Experts of a small language model: 9 layers, a variant of Muon for the experts.
Below are experts of layer 5 (counted from 0) of a mixture-of-experts language model. Rows are named router (the router's row for the expert), gate (a neuron's input weights, with its number), up (a neuron's input weights, with its number), down (a neuron's output weights, with its number) and show model dimensions 0-127. Each number is 200 + 20 x the weight over its row's rms, rounded and kept within 0 to 999.
Before each expert's rows: a language model's description of what the expert responds to; "comes after" lists some tokens at least twice as common just before its tokens as in all text. This comes from a sample of Wikipedia text that the model never trained on. Tokens count by the router's weight.

# expert 9
Table cell separators. Pipe characters starting or separating cells in tables, especially election and filmography tables, plus month names in dates and list dashes.
comes after: "\n", "|", "3", "4", "6", "7"
router,200,202,182,194,175,184,174,221,218,197,175,211,187,183,177,180,201,221,203,238,238,181,216,170,201,212,187,220,186,170,225,200,192,214,181,175,202,206,160,179,231,222,177,175,238,193,168,206,219,226,198,217,212,208,205,166,200,200,231,187,189,227,251,196,195,195,191,175,209,193,188,214,183,167,204,213,241,225,188,186,180,230,202,224,188,222,184,202,193,192,224,203,231,181,254,210,201,222,223,229,206,228,199,187,201,207,206,206,179,220,205,197,163,209,184,201,198,211,194,213,188,170,222,225,162,179,208,187
gate2,275,207,183,165,177,192,203,223,197,181,193,162,212,177,178,198,180,193,228,175,216,222,164,222,180,213,190,206,172,206,205,214,239,178,183,220,191,229,202,136,185,199,177,172,200,171,226,205,231,229,217,195,222,228,175,201,203,208,231,185,192,225,179,201,185,193,209,211,179,210,188,177,202,225,198,204,229,218,220,197,206,192,182,205,190,221,196,217,214,197,247,202,196,198,191,200,229,217,198,203,205,223,184,210,210,179,188,169,204,203,186,224,175,202,193,211,219,213,203,192,176,178,180,208,195,175,219,181
up2,190,175,183,198,180,173,194,210,215,177,194,182,182,195,210,200,223,219,183,211,215,171,186,189,171,222,203,195,173,186,203,191,199,224,171,201,184,219,224,194,183,204,161,204,196,160,207,183,215,197,212,218,162,245,238,207,165,223,226,225,211,212,161,248,196,195,180,160,176,232,206,209,171,226,180,195,202,204,158,184,205,226,220,205,183,224,227,185,206,210,206,214,200,221,211,206,200,173,183,208,194,196,190,192,186,181,233,203,200,202,161,195,213,213,214,237,224,212,179,237,209,191,186,197,189,231,232,203
down2,228,187,178,218,226,228,191,185,180,229,217,172,199,199,189,191,201,163,221,212,207,199,218,158,214,199,191,167,212,190,219,175,214,235,185,222,199,177,202,227,222,198,181,204,197,203,178,207,237,187,195,216,225,202,217,169,198,174,190,199,189,186,216,208,199,190,195,184,215,225,197,212,168,216,214,185,175,202,222,219,219,174,218,216,212,189,230,210,204,177,203,178,202,208,195,213,191,215,230,221,191,194,197,222,235,217,174,198,202,211,179,182,216,184,196,138,228,205,194,156,213,230,224,151,159,206,163,191
gate3,172,193,184,184,193,231,185,208,189,219,255,170,201,182,209,198,155,214,176,172,224,187,206,178,215,241,196,216,176,194,223,204,179,195,178,189,183,219,193,200,198,205,216,237,196,198,213,246,179,210,206,211,206,176,195,231,220,192,191,209,181,176,206,168,179,188,192,205,178,186,224,186,220,198,224,215,234,207,171,192,187,201,221,195,223,216,240,176,195,180,205,224,185,175,189,190,179,197,179,228,189,181,203,234,200,216,182,240,167,187,176,232,162,191,194,182,231,208,222,202,212,235,200,214,187,216,187,201
up3,224,199,185,205,187,224,197,232,203,189,240,220,224,186,203,216,232,201,206,206,221,234,165,171,181,186,195,202,223,185,206,217,226,168,175,208,222,226,182,206,168,206,192,201,211,220,206,183,191,245,224,223,186,187,172,188,216,232,190,186,181,202,209,176,219,215,198,204,145,227,205,209,193,201,206,177,195,211,157,213,181,218,225,205,185,240,200,181,182,211,226,189,182,211,210,218,173,246,197,207,219,202,174,240,209,218,200,188,204,224,204,195,197,180,235,216,208,206,220,196,155,189,236,211,190,186,197,197
down3,187,187,210,226,203,230,214,205,222,185,186,196,216,194,203,191,233,202,222,188,198,181,207,205,235,185,191,194,186,189,162,219,181,195,210,257,159,229,203,195,205,200,160,197,224,204,174,190,232,215,216,134,193,216,181,198,224,225,195,219,221,198,197,190,184,187,220,212,208,214,188,209,226,198,222,217,235,203,196,220,222,166,201,217,203,232,242,185,152,211,193,204,216,201,194,204,201,198,174,200,206,208,172,185,208,197,186,188,205,198,174,211,248,166,227,199,170,199,188,224,199,196,206,180,211,214,211,241
gate4,224,170,231,197,161,213,167,230,209,197,218,210,229,167,197,218,206,183,220,221,217,241,190,195,173,187,180,219,178,205,232,196,210,195,176,184,158,197,182,193,200,175,214,174,232,173,201,204,213,244,198,213,207,210,231,203,177,232,221,193,209,160,198,205,196,224,213,221,199,203,214,184,186,191,218,215,240,200,164,190,194,189,175,210,188,189,203,207,180,213,159,210,191,208,185,188,206,232,198,219,225,195,226,190,212,166,174,211,240,197,209,204,205,230,180,191,186,195,206,178,174,193,212,199,203,253,204,207
up4,238,197,194,195,186,224,211,186,209,183,226,238,223,188,214,193,184,179,201,218,204,222,235,137,218,187,176,231,190,196,198,185,207,230,188,210,229,174,173,196,237,183,192,204,203,223,208,201,184,143,204,197,231,180,206,213,205,205,178,209,199,184,226,196,171,175,223,208,196,186,191,197,184,200,193,200,217,217,213,230,216,150,218,190,225,204,220,193,194,171,212,184,233,185,219,221,176,198,211,182,203,215,165,185,221,209,195,202,153,188,196,209,184,159,210,212,185,171,218,159,209,190,196,222,196,210,198,196
down4,175,194,206,158,194,196,215,165,180,211,172,203,207,215,210,190,207,202,229,224,189,197,224,230,195,244,173,214,198,197,209,234,163,180,232,205,186,185,216,200,225,207,184,216,206,180,208,208,200,203,190,216,162,204,200,230,213,177,190,234,234,232,212,209,203,185,201,218,207,200,194,205,230,231,193,198,201,177,158,200,187,211,217,242,205,168,203,214,169,226,207,219,209,227,211,208,218,203,204,189,206,185,211,240,185,219,205,199,168,190,170,212,209,197,199,224,186,214,251,206,171,215,190,166,179,166,187,239
gate5,196,198,170,203,191,242,209,189,188,188,198,198,203,201,185,173,207,191,183,210,190,184,213,201,181,226,207,209,168,166,164,185,186,183,234,212,229,181,172,208,215,201,246,161,187,180,212,233,222,199,231,245,196,192,202,216,187,193,178,226,189,215,187,197,230,164,200,172,195,204,181,218,176,181,250,228,211,207,210,190,226,179,177,175,227,196,242,195,220,201,207,197,202,207,197,171,238,170,196,182,169,208,178,177,212,198,192,228,218,204,186,206,204,156,198,178,196,204,189,181,197,193,170,214,217,219,214,183
up5,219,226,153,207,173,198,216,186,233,203,205,198,224,188,213,200,195,214,171,203,192,185,184,190,203,191,169,176,245,200,187,222,225,249,221,213,212,165,216,193,204,193,233,180,222,190,208,173,216,149,225,178,233,188,187,195,181,215,169,205,182,179,160,164,151,218,223,208,200,190,182,184,237,240,192,187,226,192,184,193,200,214,205,203,171,176,175,181,192,193,196,189,200,203,217,193,230,199,198,190,181,211,189,193,224,236,208,183,198,202,220,210,209,182,204,209,214,182,165,203,196,197,217,192,221,205,174,213
down5,195,160,197,210,221,230,173,169,183,210,227,236,225,237,179,221,168,222,211,167,223,207,203,184,216,215,199,182,215,212,217,179,192,192,227,183,216,190,214,188,196,236,194,202,235,210,195,246,222,209,175,217,193,208,206,228,190,230,206,167,186,175,194,202,221,205,214,188,174,188,220,220,208,220,194,228,148,243,210,211,186,182,208,185,200,190,198,210,174,207,187,210,183,163,204,180,176,208,219,195,197,221,207,243,220,195,214,214,191,188,205,161,217,173,178,212,227,226,186,198,177,171,188,216,208,209,203,196
gate6,203,191,181,221,204,208,221,202,209,200,195,205,205,206,189,209,187,179,191,185,225,202,200,208,189,180,229,202,147,170,187,193,206,198,174,224,164,238,182,206,199,180,185,169,224,192,241,210,188,207,192,194,189,209,240,209,194,184,234,179,165,223,196,166,184,204,166,212,176,178,198,201,182,202,199,209,194,222,183,180,169,182,176,190,222,212,198,200,208,232,190,226,181,219,234,198,216,229,179,207,203,228,169,165,225,192,193,176,231,234,199,169,186,193,219,143,212,172,227,197,201,231,189,205,197,186,185,180
up6,179,183,199,157,205,233,162,191,168,216,202,226,203,199,243,192,192,200,202,225,198,200,204,167,208,172,224,167,200,217,220,215,219,186,196,209,185,231,190,206,166,199,157,184,160,201,141,214,225,176,187,208,212,184,228,207,222,218,182,168,194,195,164,210,187,198,221,180,221,222,220,193,182,178,169,182,197,188,207,190,205,187,194,191,231,212,196,212,225,187,147,166,211,207,175,212,178,167,222,187,180,205,192,223,223,190,187,205,191,218,205,220,205,209,202,204,191,214,199,195,200,188,191,189,229,217,235,196
down6,226,190,226,175,203,222,193,207,199,212,179,213,234,206,246,250,180,210,195,181,194,206,189,219,204,198,232,192,189,198,195,174,206,170,201,220,166,216,228,212,184,200,189,203,158,243,226,220,202,193,208,194,221,195,234,224,215,192,228,198,193,188,200,167,206,217,224,228,217,165,179,238,218,213,235,156,200,179,193,208,205,185,163,194,218,206,203,190,200,197,176,216,186,235,211,188,182,204,225,174,182,183,159,217,199,198,215,213,201,223,210,199,230,232,175,193,177,194,217,193,236,212,206,205,220,198,215,188
gate7,195,221,165,185,179,177,196,177,205,183,169,215,209,205,155,190,202,217,206,184,221,233,183,192,193,185,191,193,168,209,243,198,197,177,188,186,199,209,187,176,176,168,226,198,231,175,233,217,179,234,161,184,200,219,193,196,198,212,187,182,151,204,199,169,214,232,215,201,176,196,188,147,236,197,186,245,219,209,169,181,200,203,169,185,179,202,222,190,200,206,183,207,178,200,233,156,203,218,156,205,189,201,215,219,193,185,201,172,216,220,199,199,180,193,216,192,195,208,203,179,199,216,204,220,196,199,213,189
up7,175,232,166,188,197,225,199,180,187,226,230,201,183,188,182,201,197,196,193,213,175,195,197,170,209,207,195,193,194,218,189,213,192,192,186,196,228,207,229,206,206,187,273,223,189,213,180,209,169,174,226,228,187,195,189,189,207,211,180,178,224,235,184,254,211,187,173,197,199,197,190,219,172,196,205,243,196,210,207,222,196,217,250,172,191,216,133,214,187,200,223,205,203,202,239,183,204,189,183,219,185,210,191,190,208,237,185,191,175,196,182,199,213,214,202,202,205,202,238,211,208,212,183,216,176,184,196,193
down7,189,199,186,197,198,191,238,221,165,186,201,221,217,195,207,196,205,188,220,176,198,190,177,204,218,190,234,193,206,202,143,196,201,230,173,213,206,215,184,229,223,202,254,220,215,182,172,196,187,197,202,185,195,206,192,212,188,209,167,203,229,186,209,236,183,217,192,202,198,219,209,197,269,209,205,201,173,195,222,169,174,202,181,200,163,198,227,222,165,197,178,234,220,196,191,194,155,179,205,204,226,226,207,179,202,198,204,223,169,207,237,202,202,180,205,209,188,191,200,199,201,249,190,184,223,186,205,184
gate8,200,187,174,193,182,224,174,232,225,187,202,183,209,196,213,204,170,194,203,210,187,199,202,240,182,215,211,181,192,204,190,224,234,188,166,177,185,209,147,183,189,201,227,238,199,184,220,204,205,233,181,192,216,208,182,184,217,174,211,175,229,221,193,229,190,169,218,211,158,225,185,224,220,199,196,226,195,186,183,207,194,219,185,204,211,241,187,209,204,176,192,205,210,205,224,149,225,164,224,213,193,220,200,177,211,198,206,186,225,214,194,215,186,234,172,166,193,225,221,195,197,183,203,222,175,214,241,210
up8,208,201,217,194,216,147,204,189,197,202,192,152,199,176,205,214,225,154,200,161,189,233,215,198,186,174,217,194,227,194,197,181,202,231,197,183,192,192,195,190,233,191,180,253,221,201,187,195,251,215,198,206,195,232,220,211,179,189,223,212,178,193,233,236,215,215,175,223,208,214,213,208,186,234,176,187,186,192,182,192,242,191,237,213,193,209,194,201,197,197,205,201,193,203,190,188,194,195,223,228,203,167,196,196,185,196,235,217,165,210,197,207,193,206,243,167,212,249,204,211,196,191,179,182,203,198,214,187
down8,186,202,208,225,207,203,216,217,204,198,217,221,225,154,197,169,187,185,218,194,239,206,239,194,210,179,175,169,225,207,202,177,210,191,209,208,201,185,236,218,199,182,195,226,202,208,197,235,193,214,179,188,166,203,212,221,242,199,224,205,203,195,223,189,207,220,202,195,210,201,196,196,176,251,193,192,200,198,166,198,166,221,170,204,210,215,176,188,214,214,166,226,194,233,198,221,176,207,183,194,199,177,199,194,159,187,187,222,183,158,208,222,231,216,199,180,202,245,162,180,209,200,218,237,189,211,222,229
gate9,188,165,202,210,178,229,222,231,215,230,202,163,174,189,179,216,230,205,207,209,196,220,187,176,217,180,199,222,162,203,201,218,222,180,188,180,204,215,192,194,177,185,224,225,205,187,235,229,218,210,219,234,232,194,205,218,188,189,186,211,167,213,210,202,223,183,180,223,212,190,221,233,198,209,220,243,243,213,228,202,187,232,205,198,187,164,209,152,229,198,219,203,207,217,195,162,205,205,172,206,192,222,233,203,205,203,197,203,202,183,188,206,212,216,174,158,208,178,222,218,186,190,209,227,190,235,188,191
up9,216,175,196,207,200,203,203,207,199,190,154,207,223,210,202,191,214,205,228,200,203,231,188,222,195,178,211,176,241,178,178,249,204,204,181,212,212,195,187,188,199,162,205,173,190,220,189,223,217,180,233,213,196,198,187,174,192,202,215,221,222,212,225,204,206,186,131,191,199,194,186,194,216,190,219,204,167,207,214,221,217,222,193,196,215,218,230,199,195,188,210,207,206,212,184,224,200,190,202,165,241,244,194,168,209,220,192,228,219,176,228,213,211,216,215,173,247,192,201,164,212,205,188,205,233,178,202,241
down9,205,211,198,184,168,170,227,236,203,217,216,185,185,234,208,153,245,226,167,207,214,167,167,194,196,217,177,181,243,205,211,227,174,199,202,185,199,178,232,201,187,194,175,208,223,201,187,215,211,205,186,185,177,189,190,189,177,221,206,217,179,214,217,199,192,238,179,204,199,213,230,186,214,190,190,183,201,179,225,178,211,181,170,170,203,191,221,187,199,175,209,214,221,217,184,208,232,203,219,204,142,205,237,210,196,220,208,180,178,196,209,184,212,222,189,229,183,193,190,161,173,225,206,193,194,227,193,185